{
  "d_model": 512,
  "n_experts": 128,
  "d_expert": 64,
  "router_score": "softmax",
  "balance_loss": 0.00407,
  "balance_bias": false,
  "router_z_loss": 0.0001,
  "vocab_size": 8192,
  "norm_eps": 1e-07,
  "tie_embeddings": true,
  "beta1": 0.95,
  "batch_tokens": 65536,
  "steps": 5376
}
Below are experts of layer 4 (counted from 0) of a mixture-of-experts language model. Rows are named router (the router's row for the expert), gate (a neuron's input weights, with its number), up (a neuron's input weights, with its number), down (a neuron's output weights, with its number) and show model dimensions 320-383. Each number is 128 + 32 x the weight over its row's rms, rounded and kept within 0 to 255. Numbers have three digits each.
After each expert's rows: "mostly gets" lists some tokens that are sent to it at least half of the time. This comes from a sample of Wikipedia text that the model never trained on.

# expert 114
router:193165116151140174140109147132124152121093142124151107139142156139134135132120171112178156175133073164161136182135112087184124112177146161143073092133106143112195126113142149153139134050187127
gate0:158114103124152133122172156127147143149131095168108111152070195099123135165088122155124106118121135133104131126174112166125120078161067139149073090107122163136143072100128112063168167124101159
up0:188172086179151175120125139125114089086192127175142172115122061114134144124144130113150118142137147174140151151134146085144100146073115088120134131101177108117120093117108133191160130164151077
down0:105102169134144139138162099158151124124116096112102121161121125117071094162114148135081135133098147107109129183149072151094096106087115164200073103158111135124127100080089111161165118121101156
mostly gets: " During", " However", " following", "After", " before", "During"

# expert 13
router:215112137131114193204138162073122142149101119092107132145121143142196150154139128117182141201154124088113169172156111062121118117155156142113096152140116068105168096155154079083143105098127091
gate0:124177098092052154111109106170089147114141111095165153158163141199152066142131141123130179086103110065109128159155116102096173083183113170158134153120147124107158142147083117163151174043107103
up0:108136183173158188077130130109101117111112084081149179164105111145150061141156111120083148152117135134088098158075147134101156137124146127161182103158126106110124110104128192151137078158090155
down0:132117106119121135071161088094137153146105133146107099137061157156111169147135090187111110134148152116112172067129097092171125142143150164119054139133073164056088145030119124141087092112135164
mostly gets: " George", " John", " David", " James", " William", " Thomas"

# expert 19
router:170115153148137125177143137127082160129144103149175105093155112152153103108127119120073129159154182104139110150161124100131127109126144153148185161123130087124144154109187182151186105011147112
gate0:090091126107102090163129114127130145137188072199113180124117118072136094121193152100118146156132126176118141020129162166130144112189153139164132151097145086109115143134118144120104136147107172
up0:107144118130113085147075093123062101125132096136133042105085166135082162174067123087069131153142087177061102154125149116161086170145132148116168147141118130080105161183140107141135130184144186
down0:070119125104131134211114140125084122156086153145053132111084151086140159089115108115183110132183177128145089125145114161105165129150146123135141162130117173159098144144149149096146140140086142
mostly gets: "\"", " film", "”", " album", " series", " television"

# expert 4
router:176117185138147151162144104154108106143087153136140124088137175126153103168103131131136163216153084074129199105112162081163155032100084126109089100186103097095157164128202120121148092134152186
gate0:173120155104031132114106139159141138119140125115174133050160123163116136134143134143160079198106080160158161108085153114123115087050195106105101137120157138079103135087100178136106077184184153
up0:128194154113145129148107128099137141180126159057146137097195104137095141104129098179165140134118104120085102088208148146159118104180181087156162121132139070182069132136115101124106098102065121
down0:165122188112127121119111124152104101069142174149175089122091145068118069091100112160140155133106151133084112133097099119199130044163171198164083141102086154111123115109151100146134126176161094
mostly gets: "nu", "che", "ak", "iti", "amic", "rod"

# expert 64
router:175158162168150141121124191176161131141131091110099093113143120125155153086095161189125195159156094089124163167143122086125131158116099087126105169168143137100153139129132122117147081077129119
gate0:119093085146137143131138136171119133126177185093132090053110130090169091158093183138098184149094124158135167137143183135144134086124108146115069126153092138119160164145136100082108132161148131
up0:108138132171139091181169122154116136088125152156102138167100118135131145066100171107153110152130139103108179179152066093100174162139142126122106155184145084141123140098153170083051115088104129
down0:160142087150138115127135150101105133065155133151149060179171125094143084071098145153164100124191091104162182197158184176096107117163102122163183132133134122114168187149121148153091124199210127
mostly gets: " is", " and", " was", " has", " been", " became"

# expert 55
router:189092134130150129147129135107051123194118085088081189118098106174114139076107149152116167132119121149134137151233115131133123082185108165132089116107097109151124099124148122128137114101140158
gate0:113068105192144205092116129116143139187149107119110178072166146199130133098053183102123153194152100142049127137159139109224097098185139121110141105117142110094114148148146158082163110094151093
up0:195110160140127160136164137107090118084189131146128138187170111111084119167074077170129138180153111139139150097158169133118189147170170109070122142113111085174103120118128122114125129137150087
down0:072145186111136124112119122162115142104108084109154154077160159133107159137080116112155138114152111122131116154101170100095111063118144152091186097124088150138104111130170116124090129108175109
mostly gets: " D", " Number", "#", " Title", " T", " B"

# expert 22
router:145205117096095222193154150161097102151145125074146129087151157139150133141175150153177131153085106106189160182137151070138191138143149162107061156120125087121157125136156138137126098117204139
gate0:140130108142142132135069152140108125116163071144163175170132115134101121107143142102081093122112146091165125101096101163114116122131065156154120083131145093084215084071059087168148067102097069
up0:163132142145144144063096205132112169154162130130099161129122122166102158149148085102167106175101215100127168113097113146208171152102199089155085146081094179096101141172097137117102108164168081
down0:150123052084104122117105109096106143104170115097150157127102165123071123187169079116114107117132088141156090103100107118145137089121110141102077107140108162147123090122135130136169042152175146
mostly gets: " 11", " 6", " 8"

# expert 62
router:134131080142148170242149120146117111136116137106167095144082143121144117166162143111168174158062156140143151150120093111179126138104156172142091075133123120130151112136171124126207071105124178
gate0:167149135134233100088094117130110131181119134114150107132198122112104171111144152177144105090088115133132143138071086093150131102207107146148062175090169087091073168096136132140129103058077216
up0:185163145090145124093121112141177154181096084151145180162140131119115153160183138185114123082103154149112149166083058134065126078114064116129123140125093184096096059062104132133120182121104141
down0:160083156149129138066187106122134142193145165084117105066143125142134128058135103101102104140107104141149147135103045131098113126091164104187146102143132101135117116116127121185098130158147089
mostly gets: "\n", "\n   ", "\n ", " UTC", " *", "It"

# expert 92
router:170107204125101180151143137184175131153065076140166124156164146146145113129185111137129129173106187102172127183106163130113160095114146155085065059143147110088156105117154105126186136145187166
gate0:125070167092101175140091152126155124137119139102124138148089186111175123131132147118141127137130180147129125139117102128144114109131075150128135074138090195149109125117107108136127123142119131
up0:118144078148114128178134061131180128086126115142124147233070114130091076127098137118149139057138153114147102123148155115096115100159095195162170113172138144158112158164126104096184178111115105
down0:084162098112119131089196150102062157127151185156125157125100144100078068140180126126137086121087191101156121106153137142152159103119075179178147054106144161104171107157125142084076146157096101
mostly gets: " inter", " fa", " st", " Ab", " Trans", " cat"

# expert 34
router:169108132093141157074060142132107136167180076126093127167130116133181096138099114118102132087137174107115151234124108084141126100116110119145080073194150159106150140092133150125233082102158122
gate0:103105172072144197103110090109132058078173197137146147108200152131087114120176108116122118135097115111167131124140130131085142140121111177162120185136153076112078096069075127130072093086176116
up0:132130059158111181180135147114162078190168174110077098132102117125217140148114097105113173114136150071133128149146077099095149098141166103095100094145112124109080149163196145157106115097146160
down0:162134156152134189161177132144118091130110122167100102092129172122039143143141107130127078137109120110122149190114151132177093101099085126142181100128104096167032110142142112103070090101138159
mostly gets: ",", " ;", ";", " ,", "—"

# expert 88
router:183146126129106171228096124124132128146154124130128142137180118151167098139141112124160101131159158120075156142138167050152073140141148128086123142193144113122149132124130160117169056143142152
gate0:120116141117138137139129141086155088101171115134136088124127177076099120142137154130113125177087172181083127143178138135150102093106135118056117103120133184155145128151107124017115134143161087
up0:128150135086103172161129083191084187133114161115153092118174090116126126105110126102098077083103071128096077187125164092162141220182190170157136176150126122085099110119199146165080123110124190
down0:134137149121163116209140142136026111118147130158169152136138081103128112146154141136152117113100147061108147144113118111102127133124111146160178186196108137111107070145212171053080067117092101
mostly gets: " University", " River", " School", " College", " Center", " Racing"

# expert 98
router:210100139145130153202119136131103135166146136135101164099130101145135099146098134120158133168170144145126183126154159054139093133121104146124038106169149061051168225127160115161144136120125170
gate0:094137083150131095132102096154152154120116097104094147158089106133117179120136122186133165154179107067162150126085189156167146144126061144174114145133160108131126073097112095170065094058127156
up0:180166091115069098095126154091108168108174086183066130129150097116142099149120094175140173164124092108091151128155145086103134164118129126115172106161143205116142168145091121121107041090125186
down0:130094093115081116137148146143077088165137174164123138111189127139104133114103158140151112143161126112081094083121166146162139120144178108117157211104115106179148167163073116157104127156025152
mostly gets: "а", "е", "н", "kov", "ı", "ić"

# expert 69
router:130095143189129138095095131175149153137149107077172117098187151135113122083085148129083178135115061148137150173169125094131121097131114089156146136132101070074155133122148123148147158083180157
gate0:223124067111113143184160113125115148107103124080096124183157157070081116087133159179123070135098227134113118103113196178172166202146129145089175088168124133107099142122107140116089128109142074
up0:143156188170107177098107168061186096152107098104124122170106169083116126192152140138135203124109157148139145170144124131164120187152106135172197173106217130068136179137142123083056098091139137
down0:134124123198175147177165157108139132119167111125073113096187053108066148133100127158161190140114077114165120115094120184069101134105125131141084135179106181123107124103088094148131097176112140
mostly gets: " and", " or", " several", "ally", " than", " often"

# expert 100
router:147130142121121107126110084130095135128113062114159078101202126133177156148132155163126181143150142133187124114156100112163117108182122198117119115129066111102144092152116101136178120129184103
gate0:136119096120118137138132135095199162142116137149099177108071135172170109113117091135126085108105184165170153138156177126104101090165134083115160132144147110201103164134083132124153118139101120
up0:127110146114102126121124116084088098170201154166140078123091081170034120186152117155251111126084123140102114144090228107130136151101149136152181189117207112152129125080148059195137132144148098
down0:108116106092117112077130136136135093148134121125098126171085142082141137145134158193158113138121103109128168125064132137107154120157138154153149129101146134122090102146142106082119130156086117
mostly gets: " a", " an", " small", " large", " largest", " any"

# expert 29
router:113157141118149150129082128165141151137150136084153143084158138138231170119133142144119153125104087123161175152183103137206122120133150142161122135143154128110156130099164074134088072126141138
gate0:173134179112114120139151091129119144049160147096112114089133173096094140152147201120077112133144108083201106140180132119127102078150064147094147155082060166111122090146097096124097129169184143
up0:099106168100149155174175165153152123133094136087112109159086151171167115161089126137141066066113125158093151139088101066145137161057175093129064201175136100178199118111113083126094050090128133
down0:090119124172129160082150129150060109086125091157153102147086130098169132111115157119104127145137085134167136126122159095137124202200155193079109098142125099159164105149132093096102086078103147
mostly gets: " and", " would", " to", " To", " will", " could"

# expert 122
router:156146174159165164130109152123127167154093109131127164129153167101141140167144131083160143187160104128154132130147134133172125086144119220127135127169142119102163104106162140155187121138151160
gate0:079080129169121097122107119147113127068114096104098134100184169136085128118139089109131071136164133113102103104186113074185117082192106186171123131154152093117126091131143096101164144145122104
up0:087119145143096140132147123160141144074131117134137142126162180111072097132176112174148132100067210095120162169147157121118102094196096152119131095165168123102107081151111060112148115141156062
down0:197120128115072120090074177170117111139141172160108070177132083125103073111138108099079112134090092198126056095162107173079111093139165139130136140121091154129123109127117140124088114184085144
mostly gets: " rel", " go", " imp", " Ke", " ra", " opp"

# expert 81
router:142157135174190115181100125160109202174110086090143114134156154147147164050085182160103172152115112149129146146167116119147142092119073115102133163163096100090127139103149069117127135115225139
gate0:120106173074147101088080180093089105122139083088173119190064171110111131140186098116169109123133122157142048159113121120083159082121154090144076118104145193152115159172114117132122102108156170
up0:170094142071155113190108125045083183115162113085099177169098150142137119082088065087165125166106163127206116160126089115130168102118174118094078210107183104136132150106112102072150177173092140
down0:111111119121077107136149138094073139087135118172162111181102175101106071135152135126136120149109071103149077123111094188121113120189111139130123164121145147116097076091089111111092177164160136
mostly gets: " was", " been", " are", " became", " had", " being"

# expert 97
router:143137157142161132164145124155057159127135113156147101106175174112114134072101148172095168178161105143150119148140131110152111126165116165150090196159115074081122181080135165138113152079167177
gate0:133126125071135117102097152148131082154144140121142131066128134125148074103126080143171199138134150166168118117144193119166119105143103191145146086114118176086113028136085118115124125108120147
up0:156134132192141162186130146160050152148110168139130160131092158090136063073102164134095127108132181137100135172138145140177143119150141114165106145100115162138135112162120142165114160120146148
down0:145081160067046064146101051104181129156139138162134196133148094143174130092045101098112150103135162123108119138076107155186141100071103097125138136063154155138175084192156093161123131145106147
mostly gets: " known", " located", " north", " just", " each", " some"

# expert 14
router:148214110169146165194134169184181157092092106053086143105120118189213084137158141160128151166184095111160161140140117123143164091141120204133038118170127098156138104119147117153150089125115157
gate0:126150168129110144151134084108138109052148124154150135090175111182141136102155146118061134116176105079088190061183132121119076135146113099108164110169142085147113104090189135146188137094125160
up0:085146063125142121120102107125130144103134104189124118137129131109143100101109115142101167159132129164131106140104072075150112095150123117130140164096117106142156139123094119123159122132165149
down0:138131107094163129096085127146107155194130092140121086137177136090071129130164152170172142138164153149162101093162113137129068146111152130124100162145095067116130143124100130184109177119153122
mostly gets: " ph", " ex", " Cam", " Ph", " Jul", " conv"

# expert 48
router:164125104121180167147141104127153090097138113127109134136091099129172118141146089146173168123122106118084125116106130046156103099135124153147098140148167089146090126139099133135158149100133149
gate0:141105171076128104160118134168161085209172080099095105099144099113130159129148154077097140175187105135128151122109081186146149167069096125089080078153155158098090104109115113088131126106141097
up0:169165148059174112120114044074066144123115135134118174169113154063184107101093135144121120118118138088132159091145134153087141110152106109059144179101120120117171181149116150118092115173165102
down0:100108101101134084069126144118116130118120165137145138175104088070120149095084122152150149159149103128123110112114100111074146137109147147119156129096138102081128187170148091089097175169131153
mostly gets: " met", " Met", "ł", " Racing", "к", "н"

# expert 127
router:147191115146104197211105142130127140159102136105154145044145110120157075127134119136157126152161145109085146125101144119154112149120164108163101111182154109125198070093142177122144091111108141
gate0:050141123119037123140143159121095137091201136150194111112137115113123149087070109099196123133133139130080122119163073188107123095183130202162071123107143147137152115157146100204099121087106113
up0:147112138123214126116116078126194149152148132111117138096099089115140143115095128067149115141167107155103144107172108088117179138128091089113122128089112148131114187157122109092140120164124109
down0:133110141215126106207125087149120082107215192126106102120098121117171131131151097123113150170144169127140147109145236081166093074182195091118125134111084116133083156134110088127158130101099140
mostly gets: " States", " Championships", " Angeles", " Army", " Romania", " California"

# expert 115
router:137128189201080145135079122158099143140086071111162122116166137116165119114154150116132181088101066151100160130131150106177145120144110155146121116161113065108169122106193091126143128075127163
gate0:156129108078120090145042150136175152161090122120125151162085192120147103138076153099125156087089119124136139123084119131087135134107189119135179153158086141156149110083144119146154074079091115
up0:164122147105124163105145113020093090124147077141151108127109192110127132190124111125177133099175142130137064095147140117092144146179113166089120142157118175134121129121165120143135151154138116
down0:173172125153109108114109131113151098097153103120132126140134102109130117170119082122144158161164077094126117104090111156127138143132156111094175161143077125110146126172116139089144105100082119
mostly gets: " against", " during", " with", " after", " between", " within"

# expert 102
router:130131144189110169123088177125110233177161095107097106107127150091161151150111165111148162165094164091116171141099160088134098096173162189137140058152141125088137103053101115134152151142127173
gate0:090152116059182121132125107133122100111091111108139138130121115151085170121129122185121161125135148227196106175076129129103204111147120147069125147144222152153132132145106139123112123159033146
up0:080188054113131116084163150116136153130171140144091130126124123138145095135126100116137218100150116162131100183118175132128118077090149081092093168092140104181079100109110167166190094096137123
down0:171136128126109118108174080053109108174114105114097130164114143138146125146118124123153072254088133130192135130129149104146117139201134055096110132100105080053127103154109124173126099134184126
mostly gets: " during", " September", " February", " October", " December", " late"

# expert 91
router:103092116122145151097090081127115113162117139146124106100131098135187143087140177133184139147114167125172161174168164054130084172165140189143036145154115098087163130123161104091142068112111128
gate0:147134127120151177141134123126164144098117162080155186156109148158172148192063131092129135110151139137137175156121124117101132098129141096094084160167141167114084051186144106196181108204169135
up0:092160110115205159151091151146116137099117140145071114123113078084142173126103133087124163129176169134115074123163116087146098139055098113149110118149154138058130166115138148153117078135119177
down0:097166078160175121096113195088087095143091155163104090097190133091192125136125089154157131126112149125124078049089144192139169098134113161100191194126109107133167168053157090150112162131198111
mostly gets: "の", "From", " wrote", " &", " tells", " featuring"

# expert 2
router:151152124126089222145067206095150194173146078097094174103117181135163120144146105141151156132166153130097148158167147088111105102164138129109095121137101114097117114106142129148158116112144165
gate0:171090127161118142117183115131152139120056134163141158147110167142092138066128076092094173130084170106112157098117109164108066095112146112120094097121109183120152133109153108132152165079116130
up0:138127108173118054134092096122145153107156155095144083125094106124119158142099113145181087127129145079132166181104101147139128170077163137140132104110092049147095148100077172167128088096153103
down0:164137124150124176198100197057171119190109141119114120155143063071114138190140101125170119156096123135111140153160102099138068127144159143113069138113146081144079134128183128102114131091178114
mostly gets: "19", "18", " 2012", " 18", "17", "9"

# expert 85
router:153175152163127139102069130176145168163142120141122093097155083117150135123114117123135142118070114104133103201134111089144088118164109163120057087120133077094121127065160090130150109102130177
gate0:145116118071160121148123096143180127098089149109171164125205111149080158118126150177077147159159097167110129089094121103122087075122141107177097137141112165078080130080140139164053148124127107
up0:119098059162125165089157096106157148180151133140148130115132149156146078179091130139178098091102193181105080165122098124105132132142154146183155133063102104132111135139136147112156170066114112
down0:135140130096108137132132100123134084092104133207079148104145127120103127101128183092100183126133131157089141121134178142170173130037159154107141055108170069129166120102082161195139101145077149
mostly gets: " footballer", "born", " Ohio", " born", " Poland", " Iran"

# expert 123
router:167191156142147129141107182078129139156144143072127158117123078188137103171142182152136129167107169142143203096153120108164137106191198153121109130151130111081146112116134196159127132074177102
gate0:109117130120137116044164127102117105160163138067185121094093123123087142144106154133131129092097148098104117105159093149174187083102128096085141080158081089126115123130124113052087067103101161
up0:113166056196109123112095115126145081135179102131095146117157131142119134158159111111150123148096131162112112080169108121129083175067175067126118149141108073105094165129100155132123143075087133
down0:150143095159137131142147174156077058097102080152154065097131122157110098143120131159137071110072117116129138089113119161180171145125166114112148116150184131069056201123145179125087143145142046
mostly gets: " football", " television", " Arts", " Championships", " Sports", "weight"

# expert 21
router:174144122121143150184083153102105121173149118115109169111102129137157075161136098127143165157139138105093159175143155087179110120148179152112069147162083100099189136099131091157173093043191140
gate0:178162138134137144046168179129155097102088122119055130132161143147151120124151069150107199138093199180132097165109148168069168165143120104176131116102157162076110094155105106109122158101108073
up0:089116121133078146181123147137185148132158165134132122087132057132138121164139181126085075075117150051082167143109094092138107191108136158110123124099126105155144202194102127137102129117157155
down0:133117140112181107089139127160130153189143098155153079125123113112127173090090114189130162078124126154134102167082115111091136119173105123127051103093138163041072037069073089127196128154185130
mostly gets: "19", "18", "$", "17", "}", "′"

# expert 16
router:205125148182088137196095109129162144151099093107163103090195131161139100124168131184121113184136131094094136149088136104158132105100157124113152143204109144123168148125156136130148101112095113
gate0:147126133106066117084145141054132131141068132112123103142127087107177129142114114155177122068106145069096158164127134108133101115168186159228092115161166127116134158151129074112121123146117060
up0:117142155161074113091159137112117116138159076100163113074126120112121124114144116141112137074116166113107111141167144120130147148157152152078177145163132218120078159138158136172175132104109109
down0:159112097176131087137150151149102143141105103196176049171094148145150097129113124109177116084124096093105088119096165155143112099126125179175135145161097171164134133129093107053145162111111170
mostly gets: " game", " music", " song", " football", " film", " education"

# expert 109
router:139082138194145179242116116199133162187142120149145156177150118173174113112181130134135124185061148159208156124084138097157152107106102160191147078142124111095133112115133144162215112106178153
gate0:118115085086115149086097082098113134161107114058163112143073157087130154033163172070102081095076147137113117116126096082098182107062114168163105156134150218088138129138133110090096064116133159
up0:098129110082084159093130109177129147156105152158145144137101118094071152188192164119145141160123084165120112097164162152087168184151191149146160165112141098127133120114099161113136090141150151
down0:086144168103107151167201090094102143081123181143147155078134150136104113121133094102136111163157110131117105142094108110066102097170181142214153143158142125084113121116115139143103104108106134
mostly gets: " Succeeded", " pos", " Coordinates", " Binomial", " Pos", " Starring"

# expert 41
router:125139136109170123220136146119107141104163106160153106102162125123137127150153123105174118174130086099145130133111131086172143142133099163154080088131116116119206113165122123155189074070143106
gate0:184135164124161110173128096120189149085111167095087076127138109146152113114151079141180143125184110151063132126118105116129158114187059119082080090109130138126188106143196148117096103082145199
up0:130141098129137214113157168111109090069111123097120140047080159183140105171163126135129189069072176109083161169139132157152153148196164154086118126122143152113117142135165158088084160111167129
down0:084139166122083076079108111122142109093125111101098128156144140126159139093138156087084150186144157131040075174190160140102092077101136126137129145152186086127113133064187118159119122174104072
mostly gets: "\n ", "\n", "\n\n", "\n   ", " Binomial", " Synonyms"

# expert 15
router:155107156178158187140110114118132149144113149091113166095136108125166076160088126158075157153139139133167126155162119077115158090121154198139029134119078098142110129100149141124147144092113151
gate0:156168156128162141134134147179094172162140131111113123190195122110126125163123079070129158166159154172089135109102097149084147130155144107137162129102092106113112204172148120122149163177129108
up0:147142152151123106115111191127143153113116157101082185168108091199184179115102173107094136116130181142090149126204133113053133111161097085142116179102111125109130114157124166131165131174138169
down0:164124089160139139071171165122106097141157203171115116093138105126098154149140153114113084142216105172069086074109135094104087178138133092167147165153157190163134140060166129116171122121071154
mostly gets: "′", "00", " .", "04", "44", "57"

# expert 83
router:155118092150090113171088159074133184171158125124116142090123080182174126111117132108114138170175151063061100180134152098161135101125160177083104154136113081112151146122101141132211078070098166
gate0:090112141148102146151142127104108152186120073107120161097154158145075167134171146084181071094127081110120128072139167071083144087134131108144128181100124146117137093108048131151147103126136141
up0:111148093121108162061093123136121073165150102130142168147103105201128106153110109135093133109145067150123076137108143138106168148125154101110147154111199085160101131125123084084120123114168089
down0:106132150105094070170061096100179163118091107121109133093129173120112167137148126132104135130162150155137078164106169048104115134104154085061122146127092086158106138166098188142057145064142145
mostly gets: "!", ".", "?", "”", " -", "\""

# expert 5
router:171155154144140158166140155133114164139153087070121121119118148133148104154122093177148111196118153063173148186116130105087099088165103180151108161158118105108147162088135104123155127140134131
gate0:093145083188144136092172093120127140167152123122169160142112080108124138097136148125201114145093135188104120109043108181095132119143108106125140081136107091126094087148100119148141129125173152
up0:123128146166153081107136066139120188124123169076096149128070126084163127099119112178135121190100146122151130062127144140139073106140119129123119095033112110109129153093127121120156122103070108
down0:145097183127121110149098156157130108133009135137142162125127116108121117127081111169142144121087153081117104135124069148160141106071200081066165187087135155159086134142104145164102140148115125
mostly gets: "irc", "Sh", " Az", "V", " Ma", "X"

# expert 7
router:133136185148164151153079137196131147160111114105156128107184137109106181073113169145130198157113070112127184158129168145195136155115124136118097137156115122126127131103143105092109104063152155
gate0:149118114097090101104134127172127118136186175169117116106148125120162125151118164073155092149133096133191100116116096139154107179114212128108118148089111145106103159110127106128088146132199093
up0:114091193141125110159119109127086133118152097148192146099109084053146119124161157148122134111153175145123146128115087171139163129067112078134048164128075099139093100095134115181160173187062074
down0:139045083158143194131121141135154127104107127105172108052094145069058126108057126108121123150122075103157147153189088162147153116066160137161154129114098100099095112070101118139182112132135143
mostly gets: " had", " have", " has", " used", " began", " made"

# expert 77
router:166149113082161212160113084130117146151113135094154111111130114115169079158072172156091141116167147151169109179154159102137104089076104134093077163133090144086090106125131147143154077100137135
gate0:164115152180156105156158174112093159133088120130107172128066137080112126182117129129133181091143139164143087138054159135108109103115112115144127172176057108165092126118146086125116161070127146
up0:136102159126112132125161185100142143174127120139128181130147090091149096099162121103084124066073110158127094117100101148091122129104154079101126102157131121112205101131147102119112083042096140
down0:143150181072090122188103127179161121172145111100163125147192120139127149113133079133045110099100124115134077099156102076130129119132163135109161159121156158093084170094188104139098082128189144
mostly gets: "″", " −", "500", "44", "54", "43"

# expert 25
router:147186186116176166200130158184169143147100067154158154121186163125138111079156160154139136195177117122168107133161171131151147100120127164084087106122115151099097162151145133173169110114169119
gate0:140104094140085121070176131147068096142181122083160187125206111165192101140133132203102114145076179201082128185102142130147131123194075111098137175187101089186074111190133058130096104102177142
up0:134139109124122053141144103126097154150146153118097118096129082144103089074142130121111099156172135146104142148175177116132214119090148082108089176096125137186127106087208151117124185138075154
down0:145148087161116088116197114111100125119191188102153089128139114126131086137106106126107171070047117168113093093109162108183154102114133127113153129055143139141131137166112137118134122142096125
mostly gets: " syn", " ap", " cat", " inst", " cas", " impr"

# expert 33
router:155125132120168172163130128137151121191113159117171126157098135139142107147128147117137183189084149166182110198173135093203156143151128185149074115141104117130155105133182052091219108097111065
gate0:189089128123165154102184107124144098110097122100131133145198211082094092114102119126108164132105127163135155101093147122092132173176129148173145148107183081134174136141063147108107097140098147
up0:134122125129120097104032130150156132108124087164177127148132134134116086149136146171153136130189110181157104189161126127168154172124148128118163160120084194142110136152145083092116119118153146
down0:131142168117138172190148133097161100147142144147150142113123155075096177149122085111103121133079162150128125093178207083150107073073110179092103116227177114133163139137196099173119172106108132
mostly gets: " Mid", " titled", " \"", "\"", " 125", " Released"

# expert 51
router:154159128123133186119107158137091151114149147091102145091149128108168150172114160116115184100160085141118158140182118085156124092143137092163108116096162162111170113093180154135215069074140188
gate0:134105148114120118105127099092075136123125122105111117109094114143139139124157227162145077111163034159141146097140155067147152108113111073152183110140140054131180190133109117121150114159129122
up0:108147109115127126138126180140145117160100123184161112091140121127102112140139106116119058139033138140162134153161061137137084174177061145131105121138115111147124085088137136125055109186158150
down0:171068089128189134137103164092164184111159137122100136130128123159138146124124143083124148151118125151063070136159131059108100110121109144075123111140104148136124152093165112121148152131154101
mostly gets: " &", " and", " or", "—", "/", " et"

# expert 78
router:163164096132164145158122138133136138154106129102151097145170113121141154118150205091129159184101135157172129182148121139188145139178191163122122082157145150095198146149193134108176079092155167
gate0:166144168145142131079175107156144078114172110159158079142153081130093102116120143134115180109096132145154176141127154091100168129147089152133128121147139163133086152102183124137109115116123125
up0:130105154106100130113095153103169181149108080141151116088087093146098169160177209132131157106189084145071051119099118123213137123143147194173133130139090132141190114129151108120191144094156143
down0:094128137164150143119179153092077103158166084088177093082167166127145133117179140130096105104097190111190066099128116150168079129149092134117129158136136113115130138161152086126210140167163092
mostly gets: "\n ", "\n   ", "\n\n", " \"", "\n", " “"

# expert 47
router:140105118138103160229096114121135089161114107094093152087108142172188095134165123155154189193170143138185173191093115046151136084161141129147099158166146064127138142145178122129134152117123094
gate0:145138145093136174096122095157140151109134094151124085117099111140149129135157174099118119167117135140067164112145142065153159141084171127116123187084153154128155071115149151178210096123063144
up0:133109133138114150129118105183142118139162185176145159140150151207139077112142092153052046124111080104154138163131104137109124189219127142062171134111141129122110146152163079227098145216177114
down0:108114102150108093153141159067152105119140157141143147121082131079114081134104129103102124184184099082143042134130156138108117103142177145092076099095104136138144074153075144148155133184125164
mostly gets: " John", " George", " David", " James", " William", " Thomas"

# expert 44
router:117140165189132169137075158148096134124069104101088149096185083150166141101097143134078185097053082136128171161164172127137131119150166141122061121153100093113129144096143124114105107100161150
gate0:143115118098107101091150188124088134108131101101175151134111163193105115117107075102093125109088114150114127066086197100142075171166165139104139135192118150077131101085085173143151156152160151
up0:089125083130155107091119134177123152142149132139139083149150160115142181120123139120101158120153116123056139069081080109084152155102076197131075105186072169130113089132151104107151128086141129
down0:132116169132142092141172134168156113134120093136139139152146159133156071134087131128079109166118161145118147050148119090129121140076166100148108127150135122092168155116160154114038181112174155
mostly gets: " for", " during", " received", " died", " before", " using"

# expert 26
router:208076197139107168194098132150127093152130127148144119079154145154100108109176098143103114182135112141116176194148130095144085086100145168097155159168122094148163110111143150145120083097123112
gate0:134130115118147131161105164152152151052126146125144130060140141142175155120111104143161087120118144159130081122151084087091115118102034113148121125131096072130101111118141102149106143120141112
up0:123091127140129102144168138067121106105139136139093145132189167092132146122126111127160153180162145076137143142147154105130125172143104165136149100140090147116134171124163124096103151160101138
down0:134158088113057180113176115130150087190087144135163165138083167086100153068139136115152122143098081169118202059104111101105137100199089141127072124112160105116171141179155156135166101065112098
mostly gets: " people", " company", " player", " director", " son", " father"